python train.py --num_hidden_layers=14 --hidden_size=320 --n_experts=48 --experts_per_token=6 --d_expert=32 --d_shared_expert=0 --hidden_act="swiglu" --moe_layers=[0, 1, 2, 3, 4, 5, 6, 7, 8, 9, 10, 11, 12, 13] --router_score="sigmoid" --normalize_top_k=true --routed_scale=2.45 --balance_loss=0.0023 --balance_bias=true --init_std_router=0.007 --lr_router=0.000375 --vocab_size=2048 --norm="rmsnorm" --norm_eps=1e-05 --tie_word_embeddings=false --optimizer="adamw" --learning_rate=0.00122 --beta1=0.9 --beta2=0.98 --max_grad_norm=1.0 --batch_tokens=65536 --max_seq_len=512 --train_tokens=214300000 --max_steps=3270 --dataset="wikipedia_en"
Below are experts of layer 5 (counted from 0) of a mixture-of-experts language model. Rows are named gate (a neuron's input weights, with its number), up (a neuron's input weights, with its number) and show model dimensions 280-319. Each number is 200 + 30 x the weight over its row's rms, rounded and kept within 0 to 999.
Before each expert's rows: "comes after" lists some tokens at least twice as common just before its tokens as in all text. This comes from a sample of Wikipedia text that the model never trained on. Tokens count by the router's weight.

# expert 10
comes after: " |", " 19", ".", "|", ":", "–"
gate0,170,178,226,218,213,244,134,167,207,182,203,174,146,172,172,256,204,234,128,227,229,235,233,211,183,192,197,162,216,163,172,166,213,217,166,157,243,217,207,195
up0,205,172,197,169,232,189,253,208,138,228,198,175,232,193,227,180,164,174,237,200,195,234,192,240,203,262,193,205,199,158,173,212,168,237,187,213,208,189,269,195
gate1,194,220,171,232,229,201,193,222,209,160,155,244,209,184,192,158,189,213,267,198,147,181,191,213,219,249,226,216,223,160,247,152,230,159,213,193,200,235,264,181
up1,162,244,197,176,217,186,194,202,157,168,259,204,204,187,229,243,185,177,202,179,231,233,278,202,182,150,170,250,204,218,186,215,194,182,174,146,252,143,196,209
gate2,193,165,227,231,229,175,206,198,219,211,184,134,177,171,214,191,212,209,220,180,217,226,200,224,222,187,179,168,252,194,206,214,170,213,138,181,191,229,167,180
up2,242,215,205,175,202,201,184,257,213,116,176,199,240,165,206,203,213,198,217,144,204,183,196,210,199,218,217,175,187,165,229,182,120,173,194,233,145,205,210,186
gate3,259,176,175,207,251,182,196,224,188,181,191,237,191,201,233,245,198,195,219,179,190,171,176,250,201,176,170,155,245,126,210,225,182,205,174,227,222,213,193,210
up3,227,252,154,209,195,247,221,213,199,166,203,221,144,275,212,188,133,159,194,233,188,171,166,163,204,159,206,230,174,187,189,221,158,171,179,196,218,212,198,230
gate4,165,204,238,238,201,176,188,207,207,208,233,218,206,189,145,165,196,191,218,232,246,208,209,213,198,187,192,192,203,238,206,214,150,202,186,231,258,230,171,170
up4,208,187,212,236,185,215,166,172,209,181,174,227,179,168,128,178,208,263,206,217,197,179,198,188,181,183,205,225,222,227,225,202,154,163,187,215,216,222,140,144
gate5,195,202,146,177,151,195,210,213,244,225,175,237,152,190,203,209,242,222,222,219,225,257,245,221,202,183,155,171,201,181,159,259,188,217,226,208,164,245,223,184
up5,249,230,200,226,173,278,207,208,233,260,217,187,208,198,155,127,193,192,158,158,161,215,210,172,178,248,183,190,211,196,206,112,192,217,194,215,210,228,225,233
gate6,232,203,207,176,223,224,217,155,137,262,226,248,201,187,160,228,208,217,229,197,234,186,150,232,228,242,240,196,170,248,193,210,177,194,241,211,166,262,189,227
up6,165,167,215,215,204,147,244,228,241,186,204,175,240,150,182,196,174,211,209,176,213,240,227,179,197,153,174,247,250,171,162,180,205,216,163,226,204,165,200,191
gate7,189,199,241,145,195,217,200,222,195,215,159,201,242,226,208,237,234,204,219,163,249,229,215,198,175,192,126,129,247,219,197,238,238,191,223,252,191,230,165,193
up7,226,176,138,295,209,158,188,199,207,217,187,176,177,207,131,213,201,227,171,206,200,251,163,193,198,204,227,181,202,203,181,178,243,218,227,249,219,188,197,219

# expert 28
comes after: " |", ".", "==", " 0", ")", "==="
gate0,178,223,214,146,250,215,189,184,164,207,204,196,218,215,156,203,183,241,226,214,248,255,174,229,212,184,216,233,232,206,212,122,257,191,175,210,177,173,256,208
up0,213,183,205,134,248,251,234,173,165,228,148,169,206,210,133,222,178,201,220,200,230,238,188,220,240,150,219,243,238,245,204,215,238,194,237,199,171,193,232,206
gate1,167,230,244,262,207,247,202,187,188,204,215,215,217,233,214,237,233,230,200,210,222,217,200,178,224,216,160,201,200,198,233,212,194,206,209,207,262,238,224,209
up1,240,210,214,223,244,218,201,197,140,201,158,242,207,197,219,192,301,200,212,197,245,188,187,130,208,213,189,199,203,239,237,236,240,131,205,165,195,197,165,203
gate2,198,213,224,151,209,179,181,251,174,184,215,202,215,162,211,195,214,185,218,239,179,176,193,155,152,207,250,239,220,174,164,201,261,185,171,213,210,222,227,214
up2,242,206,171,194,202,194,246,186,201,210,182,217,204,208,213,173,192,177,174,182,188,200,202,256,181,207,199,224,260,225,159,188,171,202,216,162,191,183,224,238
gate3,183,236,179,157,228,140,184,214,226,212,235,223,211,237,211,173,159,179,172,225,219,216,183,185,188,203,226,243,219,187,224,202,198,184,169,239,235,169,197,227
up3,153,204,169,216,173,191,207,185,188,222,130,226,261,201,163,206,169,155,209,200,154,176,167,198,137,231,197,180,217,163,228,162,213,195,175,262,213,257,180,190
gate4,161,229,182,176,194,217,173,209,227,203,158,152,222,186,204,224,171,196,171,219,189,246,213,195,149,189,240,204,195,173,222,179,226,177,149,219,218,231,163,162
up4,237,229,221,185,157,157,172,243,182,169,230,188,225,233,199,221,194,193,209,247,167,174,190,241,186,207,184,184,164,168,199,219,218,202,192,201,269,176,215,249
gate5,174,177,178,250,222,217,244,157,187,225,236,195,198,171,221,145,176,164,218,209,212,247,193,218,224,189,184,239,139,244,189,178,228,191,141,194,194,186,212,171
up5,257,217,209,153,133,224,127,249,201,259,171,185,256,187,223,183,208,171,186,196,175,159,245,241,188,199,193,230,186,155,163,201,211,201,213,162,200,229,241,207
gate6,185,177,195,182,210,217,168,236,148,213,185,168,211,194,181,234,193,207,162,206,261,254,185,163,199,217,206,247,214,174,178,175,218,156,205,207,154,187,225,146
up6,178,258,203,220,193,198,221,196,211,219,144,206,157,197,183,212,228,213,213,178,210,157,275,247,190,170,231,216,198,290,194,201,230,188,200,158,228,149,230,183
gate7,203,169,265,204,184,176,159,173,182,140,214,198,173,226,215,166,199,206,195,232,236,243,131,181,164,187,190,212,198,169,216,195,217,194,173,139,205,261,202,187
up7,222,238,170,172,131,213,152,218,212,258,187,242,203,250,199,173,173,234,209,220,238,178,197,227,205,208,170,192,182,196,226,220,211,249,215,193,225,195,252,231

# expert 44
comes after: " ", " |", "-", "==", " 0", ")"
gate0,188,269,214,214,205,222,223,168,224,165,174,222,223,217,168,172,237,219,201,212,192,163,166,194,188,163,235,199,239,194,169,215,190,230,209,205,226,180,185,220
up0,231,222,208,255,178,226,209,225,196,231,250,160,181,234,185,158,167,218,252,207,141,229,229,220,186,217,166,234,183,268,173,165,175,172,227,168,198,187,238,217
gate1,211,264,170,186,243,184,248,188,186,153,193,169,237,166,224,206,227,167,188,230,207,215,208,208,231,146,261,209,196,152,261,187,127,170,238,200,188,149,252,226
up1,197,230,173,162,194,209,198,162,167,173,172,249,157,213,167,205,229,232,197,223,214,167,160,164,252,119,194,174,219,169,248,123,243,230,172,205,149,112,208,229
gate2,146,163,179,211,154,180,228,202,268,234,177,243,212,247,154,203,216,175,169,219,192,192,218,249,264,180,254,240,228,202,204,184,155,189,220,166,168,190,177,208
up2,179,242,213,221,238,224,217,252,184,166,209,183,150,175,220,186,248,189,194,186,221,148,195,152,219,211,201,158,189,196,182,222,196,175,170,192,204,217,227,219
gate3,231,231,185,204,182,239,209,226,200,182,181,222,195,145,209,220,225,193,170,198,228,235,258,215,169,195,198,137,173,240,176,170,172,187,164,161,230,209,227,237
up3,158,154,144,230,211,175,207,196,188,190,253,226,199,209,233,202,192,257,215,224,166,196,158,236,202,202,146,192,156,173,213,232,218,200,236,215,223,188,216,199
gate4,230,172,190,222,227,196,206,145,206,171,207,195,252,240,205,185,202,187,197,197,193,218,192,239,184,229,243,177,182,177,206,188,205,215,195,192,169,248,211,223
up4,187,151,175,176,208,165,201,158,175,155,212,154,232,237,244,176,190,176,210,214,142,234,167,282,222,200,212,205,172,186,211,172,208,144,203,209,221,242,239,202
gate5,186,216,216,165,249,245,202,195,233,170,241,141,219,222,193,176,228,216,152,255,164,192,212,241,235,168,201,162,210,203,233,184,196,244,125,215,162,244,207,234
up5,190,158,217,213,244,157,265,200,253,219,190,212,214,178,206,160,186,243,207,148,213,178,211,142,129,254,188,225,235,199,157,219,197,206,239,266,199,234,238,218
gate6,166,183,178,226,244,204,240,208,223,231,172,199,194,228,147,165,245,200,244,194,239,224,194,194,209,185,189,222,214,186,239,187,220,182,202,201,148,215,219,203
up6,200,202,188,152,209,218,176,205,191,211,235,213,174,203,215,185,200,202,193,160,172,225,159,168,189,182,180,204,259,189,204,184,222,224,196,224,214,227,183,186
gate7,162,199,146,183,197,164,184,205,152,176,124,227,182,170,163,196,213,189,243,240,238,230,244,165,183,204,182,228,243,217,252,242,213,196,162,214,212,216,246,170
up7,169,210,134,151,194,165,179,211,166,179,105,174,162,176,156,234,203,192,244,255,211,209,259,177,170,159,154,213,198,179,264,215,221,153,192,216,186,185,164,196

# expert 39
comes after: " ", "-", " C", " p", " de", "c"
gate0,181,242,217,233,212,206,199,209,215,170,188,190,164,234,198,176,147,203,211,167,213,228,175,230,204,239,232,240,216,209,190,200,186,156,189,161,175,180,200,146
up0,180,182,220,187,276,188,187,202,226,153,218,238,206,185,179,185,241,226,214,222,230,169,186,200,198,221,192,194,132,185,236,172,219,162,235,216,163,218,180,240
gate1,179,222,235,221,212,218,160,215,171,211,193,180,163,184,196,216,247,253,155,225,190,169,164,229,214,192,199,210,189,163,191,242,166,214,247,164,185,219,242,231
up1,204,181,235,162,193,183,184,200,210,166,214,166,189,164,245,144,171,195,148,159,149,224,167,203,195,227,171,229,196,211,173,182,201,240,202,237,252,195,187,140
gate2,161,167,168,217,231,195,271,172,216,233,182,198,189,183,173,194,199,254,225,161,245,181,241,217,159,207,208,184,168,160,165,211,211,199,250,216,192,251,214,230
up2,187,282,177,172,213,182,181,192,221,177,218,223,227,159,185,234,228,183,232,170,239,181,201,170,211,207,192,157,153,235,167,190,209,183,165,220,239,196,211,203
gate3,224,227,233,180,196,225,255,195,169,221,150,233,252,209,214,197,195,174,180,221,204,198,201,214,196,208,165,203,234,199,181,176,258,201,208,142,191,204,231,178
up3,215,218,198,222,184,175,156,208,201,205,209,213,219,208,187,188,169,185,159,204,218,181,243,216,178,161,173,124,204,198,209,218,223,172,213,218,233,162,174,229
gate4,233,197,208,210,245,216,214,214,191,211,142,240,211,167,147,189,179,196,212,229,230,205,226,238,224,188,240,210,206,164,199,245,221,229,193,188,262,177,149,191
up4,164,224,214,130,196,197,171,172,165,140,257,243,192,210,213,206,177,227,187,240,257,247,197,221,257,190,169,253,199,234,152,175,187,177,176,180,199,206,163,229
gate5,193,192,172,204,243,177,262,212,222,179,196,239,236,224,205,157,186,183,219,226,180,182,188,227,238,174,257,216,212,255,188,233,198,179,192,178,156,214,206,196
up5,198,192,181,223,212,207,170,173,166,243,235,230,220,216,216,183,211,231,205,143,192,209,253,205,196,200,171,162,173,170,223,201,194,222,178,198,238,209,201,162
gate6,154,194,184,206,201,197,215,211,150,144,174,172,192,190,190,178,210,205,149,266,189,223,276,219,144,145,233,241,206,187,152,219,222,177,253,199,203,205,168,211
up6,184,195,197,198,201,202,237,196,207,154,204,156,206,211,162,246,180,165,178,205,179,203,215,216,180,168,205,184,145,214,150,177,232,162,252,174,187,168,171,241
gate7,241,235,224,189,190,173,230,157,161,228,204,210,229,291,191,257,178,208,185,184,227,189,197,211,175,189,158,171,203,217,225,245,165,201,198,222,227,151,242,186
up7,197,199,194,280,192,229,197,219,214,177,226,222,203,213,255,205,189,173,147,195,199,195,196,245,165,131,213,161,196,149,216,214,205,153,259,208,206,222,215,191

# expert 46
comes after: "\n", "-", "==", ":", ")", "==="
gate0,202,228,219,186,196,202,250,176,210,159,150,180,169,198,217,217,180,214,261,182,158,210,139,172,219,195,173,157,178,173,237,171,225,209,224,163,211,190,188,224
up0,244,185,160,203,213,199,221,168,190,162,190,242,193,220,206,235,183,246,231,206,176,172,193,159,204,180,189,131,205,189,212,230,181,222,272,200,192,218,171,218
gate1,234,205,190,179,185,226,184,196,187,154,208,219,209,233,190,203,200,207,223,144,187,208,175,218,179,178,208,223,199,191,189,175,173,159,207,217,149,233,231,152
up1,240,184,140,228,230,191,245,188,179,273,195,226,152,151,207,186,200,214,197,201,196,243,217,183,197,158,180,171,190,199,241,200,184,256,202,186,201,240,212,156
gate2,213,185,187,193,234,181,237,198,191,168,157,182,215,212,229,209,237,197,210,199,239,146,242,279,263,173,218,225,189,206,199,205,141,217,161,217,208,214,214,173
up2,230,167,197,167,203,190,187,149,178,189,208,217,199,205,129,198,259,182,226,218,183,185,234,213,152,170,163,197,168,207,149,201,213,165,204,182,256,200,219,208
gate3,257,209,224,162,209,159,163,244,133,182,169,213,171,232,178,251,217,173,146,239,228,233,249,275,170,208,228,185,198,191,215,155,202,211,230,247,164,226,159,229
up3,213,190,246,150,189,216,183,154,232,217,200,224,248,160,192,207,241,189,199,226,176,196,183,189,213,211,284,230,233,221,220,213,215,191,154,220,196,231,166,201
gate4,166,239,207,194,215,141,190,154,164,173,177,189,204,225,118,264,242,221,205,255,243,188,200,192,165,219,259,156,152,235,231,138,176,216,236,213,229,238,192,202
up4,175,172,191,245,160,222,210,206,219,206,241,207,198,194,214,187,169,199,190,217,213,181,166,237,230,140,199,191,203,189,216,192,230,187,215,233,158,135,204,234
gate5,193,222,216,209,157,153,220,209,263,210,211,224,215,204,201,213,198,206,226,181,174,240,176,158,207,196,181,143,222,220,190,264,166,241,220,199,184,231,207,227
up5,209,213,142,233,219,171,197,194,220,224,200,198,193,231,152,182,166,211,187,241,242,253,156,135,226,166,200,130,176,211,181,215,189,197,202,181,234,205,167,183
gate6,238,259,219,206,153,163,185,178,195,173,212,218,225,248,187,204,209,201,200,180,226,229,225,193,176,220,160,195,168,291,219,211,157,191,155,163,228,224,233,199
up6,225,239,190,185,143,241,187,199,186,126,167,219,210,225,158,263,204,192,220,225,258,255,226,193,194,176,217,189,184,232,190,207,215,152,178,168,192,207,176,158
gate7,212,189,226,136,190,159,212,211,184,223,176,215,185,226,203,150,217,184,201,195,183,171,256,168,228,150,178,187,207,203,182,192,199,214,196,215,192,202,208,248
up7,184,230,161,233,203,162,256,228,239,201,184,192,181,217,226,189,205,221,199,188,163,189,209,223,231,188,180,195,175,213,234,220,185,220,185,185,186,246,225,205

# expert 32
comes after: " |", ".", ")", "c", ";", " 2"
gate0,192,189,248,140,196,210,181,202,203,198,255,169,220,216,236,169,182,203,221,205,177,154,152,218,164,199,226,222,186,226,211,220,208,254,257,257,216,202,204,182
up0,188,215,158,227,205,180,248,226,165,162,191,201,191,184,229,195,229,170,239,178,194,211,186,194,248,159,186,201,159,181,197,167,212,177,196,222,153,203,200,232
gate1,218,189,165,173,214,257,174,139,182,191,147,211,196,174,189,194,167,208,184,180,191,195,186,156,173,159,215,231,184,200,183,180,183,195,230,205,167,260,221,187
up1,186,209,208,210,183,164,199,235,186,173,226,226,223,164,213,276,235,177,166,182,206,218,201,233,238,255,212,186,255,258,157,224,219,163,145,234,189,173,198,175
gate2,166,210,225,186,227,237,177,177,223,179,194,219,104,204,159,187,164,233,179,187,181,202,221,219,194,166,210,200,173,203,226,191,226,231,146,225,210,183,194,243
up2,154,202,227,199,253,232,237,146,179,197,164,195,186,251,180,250,178,229,215,202,162,200,242,240,177,193,215,205,166,248,178,199,232,232,177,243,189,172,261,236
gate3,243,184,150,160,187,182,215,168,229,192,165,231,229,174,274,187,215,174,196,242,170,201,176,242,186,169,203,212,215,181,189,244,172,190,229,245,211,188,205,248
up3,256,256,206,230,162,190,197,180,215,191,234,168,220,216,249,196,150,210,208,189,186,183,251,214,226,183,245,111,146,184,188,224,198,230,268,180,184,171,240,190
gate4,198,189,265,161,198,193,245,170,172,206,179,170,209,218,182,215,194,217,181,158,199,239,166,194,192,189,172,210,192,183,228,187,215,158,196,144,184,175,174,123
up4,231,186,187,229,190,187,213,165,213,149,195,224,193,168,178,195,256,198,241,218,155,212,169,245,199,204,213,164,180,167,194,206,189,152,236,174,244,170,178,192
gate5,197,216,194,168,203,174,240,180,224,255,191,184,261,198,189,180,196,204,120,189,160,202,142,123,154,170,224,188,207,209,233,197,210,203,199,200,203,182,225,177
up5,245,231,211,190,173,171,177,197,187,228,201,217,199,213,175,258,181,233,182,195,175,177,213,213,190,224,250,219,201,163,216,234,195,217,217,169,171,161,206,157
gate6,174,210,238,172,222,233,177,226,126,200,163,235,214,191,210,231,215,265,231,175,225,225,203,175,168,198,128,197,145,182,195,189,218,177,192,190,212,147,212,237
up6,210,134,185,159,163,222,176,151,203,210,227,163,231,229,195,152,224,191,190,202,202,162,155,223,226,195,223,220,196,247,170,186,211,231,214,206,219,185,186,220
gate7,215,256,224,216,254,173,241,204,238,198,167,206,180,238,139,222,183,202,170,228,240,170,231,231,268,183,224,151,145,261,211,238,203,233,150,233,219,222,261,231
up7,192,269,182,197,154,205,192,237,209,172,178,219,242,202,194,233,167,154,190,167,205,146,188,231,151,270,190,194,212,199,211,213,146,184,178,183,253,216,239,154

# expert 4
comes after: "\n", " |", ")", ".", " 0", "\""
gate0,184,213,241,210,224,202,194,212,260,204,203,165,182,258,183,252,190,167,214,186,260,193,223,198,237,156,224,210,181,214,205,284,146,246,207,182,182,199,184,204
up0,186,256,269,197,186,224,196,199,233,217,200,180,244,248,221,201,130,194,174,178,220,221,221,210,202,231,161,171,170,274,226,196,164,210,178,240,164,183,246,196
gate1,203,154,196,214,222,176,249,161,197,185,174,151,175,142,198,192,189,244,281,157,231,168,203,209,154,205,192,194,218,213,237,195,214,209,200,196,204,208,220,205
up1,187,216,221,214,223,259,211,188,223,245,219,207,216,213,108,179,170,169,149,233,237,192,179,188,248,212,227,171,192,203,243,197,184,153,187,196,197,214,194,197
gate2,221,169,220,141,261,163,210,208,217,235,198,213,177,237,218,213,206,184,236,159,228,183,215,194,235,181,202,233,215,235,163,212,237,228,172,248,168,201,211,219
up2,187,176,227,195,163,198,190,218,138,225,213,179,185,197,233,244,210,185,205,232,242,209,246,143,180,202,199,227,183,202,210,223,230,161,221,161,230,218,239,190
gate3,219,211,187,192,172,174,200,198,150,223,189,206,238,118,253,196,194,217,260,190,165,176,194,132,102,190,167,220,202,182,210,183,216,204,198,237,196,226,165,216
up3,203,246,168,186,181,250,126,175,192,165,188,260,262,183,188,174,152,186,161,240,193,199,176,236,187,202,188,215,151,208,203,212,196,197,151,175,250,207,250,231
gate4,177,194,180,234,183,182,273,213,197,244,186,194,188,228,186,171,245,212,182,268,173,165,195,201,190,218,178,121,160,227,160,211,137,168,213,160,246,166,176,273
up4,136,220,187,162,187,234,238,185,215,227,166,192,261,159,218,226,189,222,180,191,169,210,219,221,158,211,253,248,224,205,197,203,176,164,203,206,157,246,221,201
gate5,212,204,175,226,203,207,198,150,168,150,176,185,245,218,194,190,213,234,181,185,215,234,168,219,201,211,213,170,254,192,126,195,184,158,221,205,227,186,213,175
up5,197,147,160,175,212,201,196,205,209,204,197,192,197,168,187,175,159,188,164,187,222,200,199,191,220,217,166,214,223,177,201,159,229,257,243,213,242,232,186,207
gate6,244,205,223,150,200,189,191,218,168,166,157,228,211,211,222,258,231,185,190,172,254,263,157,214,213,205,198,266,208,235,212,226,226,144,164,196,178,208,201,131
up6,197,254,210,259,178,255,201,206,193,249,213,283,210,227,199,213,189,194,171,182,194,189,261,171,192,215,173,143,178,217,253,206,203,222,185,172,237,167,169,181
gate7,256,205,199,215,146,194,163,243,202,179,221,190,166,190,255,195,163,132,173,121,229,181,212,214,205,165,190,195,163,184,205,187,162,186,225,237,164,227,207,174
up7,188,232,158,213,209,155,207,206,258,181,181,254,227,172,173,149,203,256,208,242,202,214,191,192,197,228,192,196,237,184,217,156,236,206,180,186,240,167,238,252

# expert 20
comes after: "\n", ".", ",", "\"", " 19", " that"
gate0,204,218,243,136,195,213,174,188,187,218,223,219,195,206,166,201,260,124,198,207,207,183,173,201,214,209,216,212,214,177,232,202,221,227,190,181,195,163,155,206
up0,257,210,179,205,219,163,191,225,180,144,206,204,180,187,165,189,205,238,212,291,203,186,164,263,204,163,209,194,213,201,204,231,215,198,231,178,244,221,196,206
gate1,185,171,260,240,192,195,154,205,251,216,200,184,205,204,222,178,164,280,158,215,171,190,205,206,195,223,247,194,189,178,248,169,199,192,214,168,203,223,175,210
up1,200,235,184,222,208,227,202,149,146,194,214,234,191,219,185,228,231,223,170,188,224,246,235,187,238,201,207,205,243,170,186,210,207,133,257,186,164,152,180,165
gate2,174,244,220,127,186,228,191,174,224,232,237,173,149,215,212,263,140,221,224,177,188,223,148,187,159,183,208,240,231,183,220,202,190,253,203,175,171,197,225,200
up2,217,241,254,186,181,236,161,220,219,192,206,158,146,227,170,244,161,245,199,215,199,258,145,171,209,217,172,233,214,195,213,245,239,250,167,242,193,261,200,229
gate3,164,300,218,170,162,183,161,130,211,218,204,190,162,250,223,237,210,199,193,174,177,224,207,177,276,171,182,215,214,169,200,190,174,240,203,213,141,210,253,205
up3,210,241,240,255,160,213,186,204,197,202,198,165,229,213,235,227,215,223,213,193,155,212,209,188,218,231,188,193,169,202,152,186,243,198,147,259,166,256,232,185
gate4,216,168,187,199,240,219,186,221,210,213,191,194,232,184,230,228,157,245,209,230,132,217,171,190,210,220,226,263,198,180,190,189,189,224,231,176,168,208,238,180
up4,217,188,228,218,132,199,232,212,167,211,158,182,231,207,172,162,214,215,163,231,249,230,192,220,174,157,209,155,244,231,225,184,196,225,162,247,214,213,148,214
gate5,244,199,196,170,152,237,218,239,195,218,171,212,220,193,214,150,167,159,188,133,184,200,154,185,175,230,221,195,153,193,252,148,210,224,168,178,172,191,155,207
up5,241,185,216,222,219,248,145,170,203,241,209,240,217,186,187,201,225,191,174,226,202,225,191,176,173,180,163,245,186,165,234,191,198,250,213,193,171,210,196,149
gate6,203,184,177,234,234,208,158,176,152,223,202,193,197,181,199,209,159,212,191,256,178,227,193,156,201,164,150,164,223,218,189,249,195,226,182,186,230,260,191,205
up6,196,209,184,175,195,242,168,199,148,260,187,248,157,231,217,206,182,202,194,203,200,190,191,165,233,179,192,158,241,192,249,234,156,238,226,163,220,191,191,218
gate7,223,155,182,208,253,212,229,217,171,212,194,182,226,166,190,197,222,132,217,155,198,178,195,182,243,240,228,218,184,190,203,206,204,177,155,180,198,249,200,192
up7,201,239,223,180,165,167,204,223,174,180,173,166,165,266,215,188,165,189,241,186,211,234,257,244,150,166,169,141,228,208,197,201,194,238,236,214,222,141,241,166

# expert 26
comes after: "\n", ".", ")", " 19", " was", " ="
gate0,189,189,220,235,188,180,169,216,223,269,234,175,189,169,230,238,183,184,254,200,139,169,186,187,216,208,169,214,237,214,160,184,252,220,240,271,220,220,245,238
up0,218,193,218,228,250,224,190,185,225,190,192,185,213,206,201,185,211,185,217,213,207,238,195,174,242,193,231,213,216,170,199,154,189,207,197,180,197,262,133,224
gate1,245,215,185,211,211,200,218,218,199,182,211,135,211,209,203,227,148,195,212,235,176,195,201,193,209,182,198,236,234,168,222,229,227,222,191,241,216,261,195,211
up1,196,200,231,155,186,228,180,168,184,238,186,252,221,224,209,197,173,250,211,196,189,184,191,167,166,251,209,185,195,195,212,222,216,211,228,202,202,253,209,147
gate2,169,194,205,213,206,214,218,219,199,215,233,184,190,204,257,232,223,169,227,220,164,234,181,231,227,188,248,222,211,187,166,170,223,226,224,225,150,256,205,197
up2,199,205,147,235,222,207,216,191,216,165,198,202,170,183,211,190,247,182,172,192,134,213,255,242,206,169,179,223,183,209,207,207,196,201,233,225,195,257,133,191
gate3,154,225,188,211,205,202,139,133,225,217,234,152,239,212,157,169,215,167,138,186,270,237,205,212,226,171,225,186,204,201,266,148,266,187,215,261,153,207,249,212
up3,227,173,152,183,184,196,245,163,187,201,246,150,141,234,195,176,128,259,182,249,203,135,126,220,197,237,234,176,180,234,167,185,191,235,167,227,202,184,142,170
gate4,204,158,236,196,176,198,163,236,195,166,183,187,240,184,212,171,207,224,230,247,137,241,203,214,202,189,242,281,248,205,199,199,218,208,210,194,201,192,212,221
up4,192,224,199,176,255,222,220,197,186,169,173,180,147,196,227,202,193,181,221,243,211,193,176,189,204,199,222,117,248,192,259,205,201,204,150,185,210,176,204,211
gate5,157,236,198,193,204,222,216,234,259,247,188,178,197,234,191,176,194,196,225,147,227,227,212,234,160,213,203,196,202,204,229,193,180,250,229,208,173,165,194,158
up5,254,189,207,119,173,217,192,222,168,184,136,205,204,170,239,213,168,151,226,173,234,203,195,235,147,219,227,214,190,185,236,195,144,209,256,195,201,206,195,194
gate6,177,206,231,166,202,216,182,165,235,169,197,140,178,247,172,157,198,198,189,149,221,187,168,202,167,191,196,209,220,247,206,222,190,255,195,201,202,210,196,183
up6,206,180,193,201,241,206,213,206,238,241,205,163,194,246,247,228,191,208,195,194,199,183,177,205,133,185,189,228,297,220,248,229,208,217,185,201,163,210,231,163
gate7,221,172,223,190,233,215,190,239,187,209,204,181,168,241,168,187,179,206,239,181,223,253,261,220,220,201,196,221,237,121,209,200,188,253,194,221,202,198,219,237
up7,189,189,217,186,222,203,208,239,188,204,209,146,165,203,215,255,199,137,241,206,191,204,243,209,230,204,163,234,267,222,175,226,155,182,187,187,147,208,225,244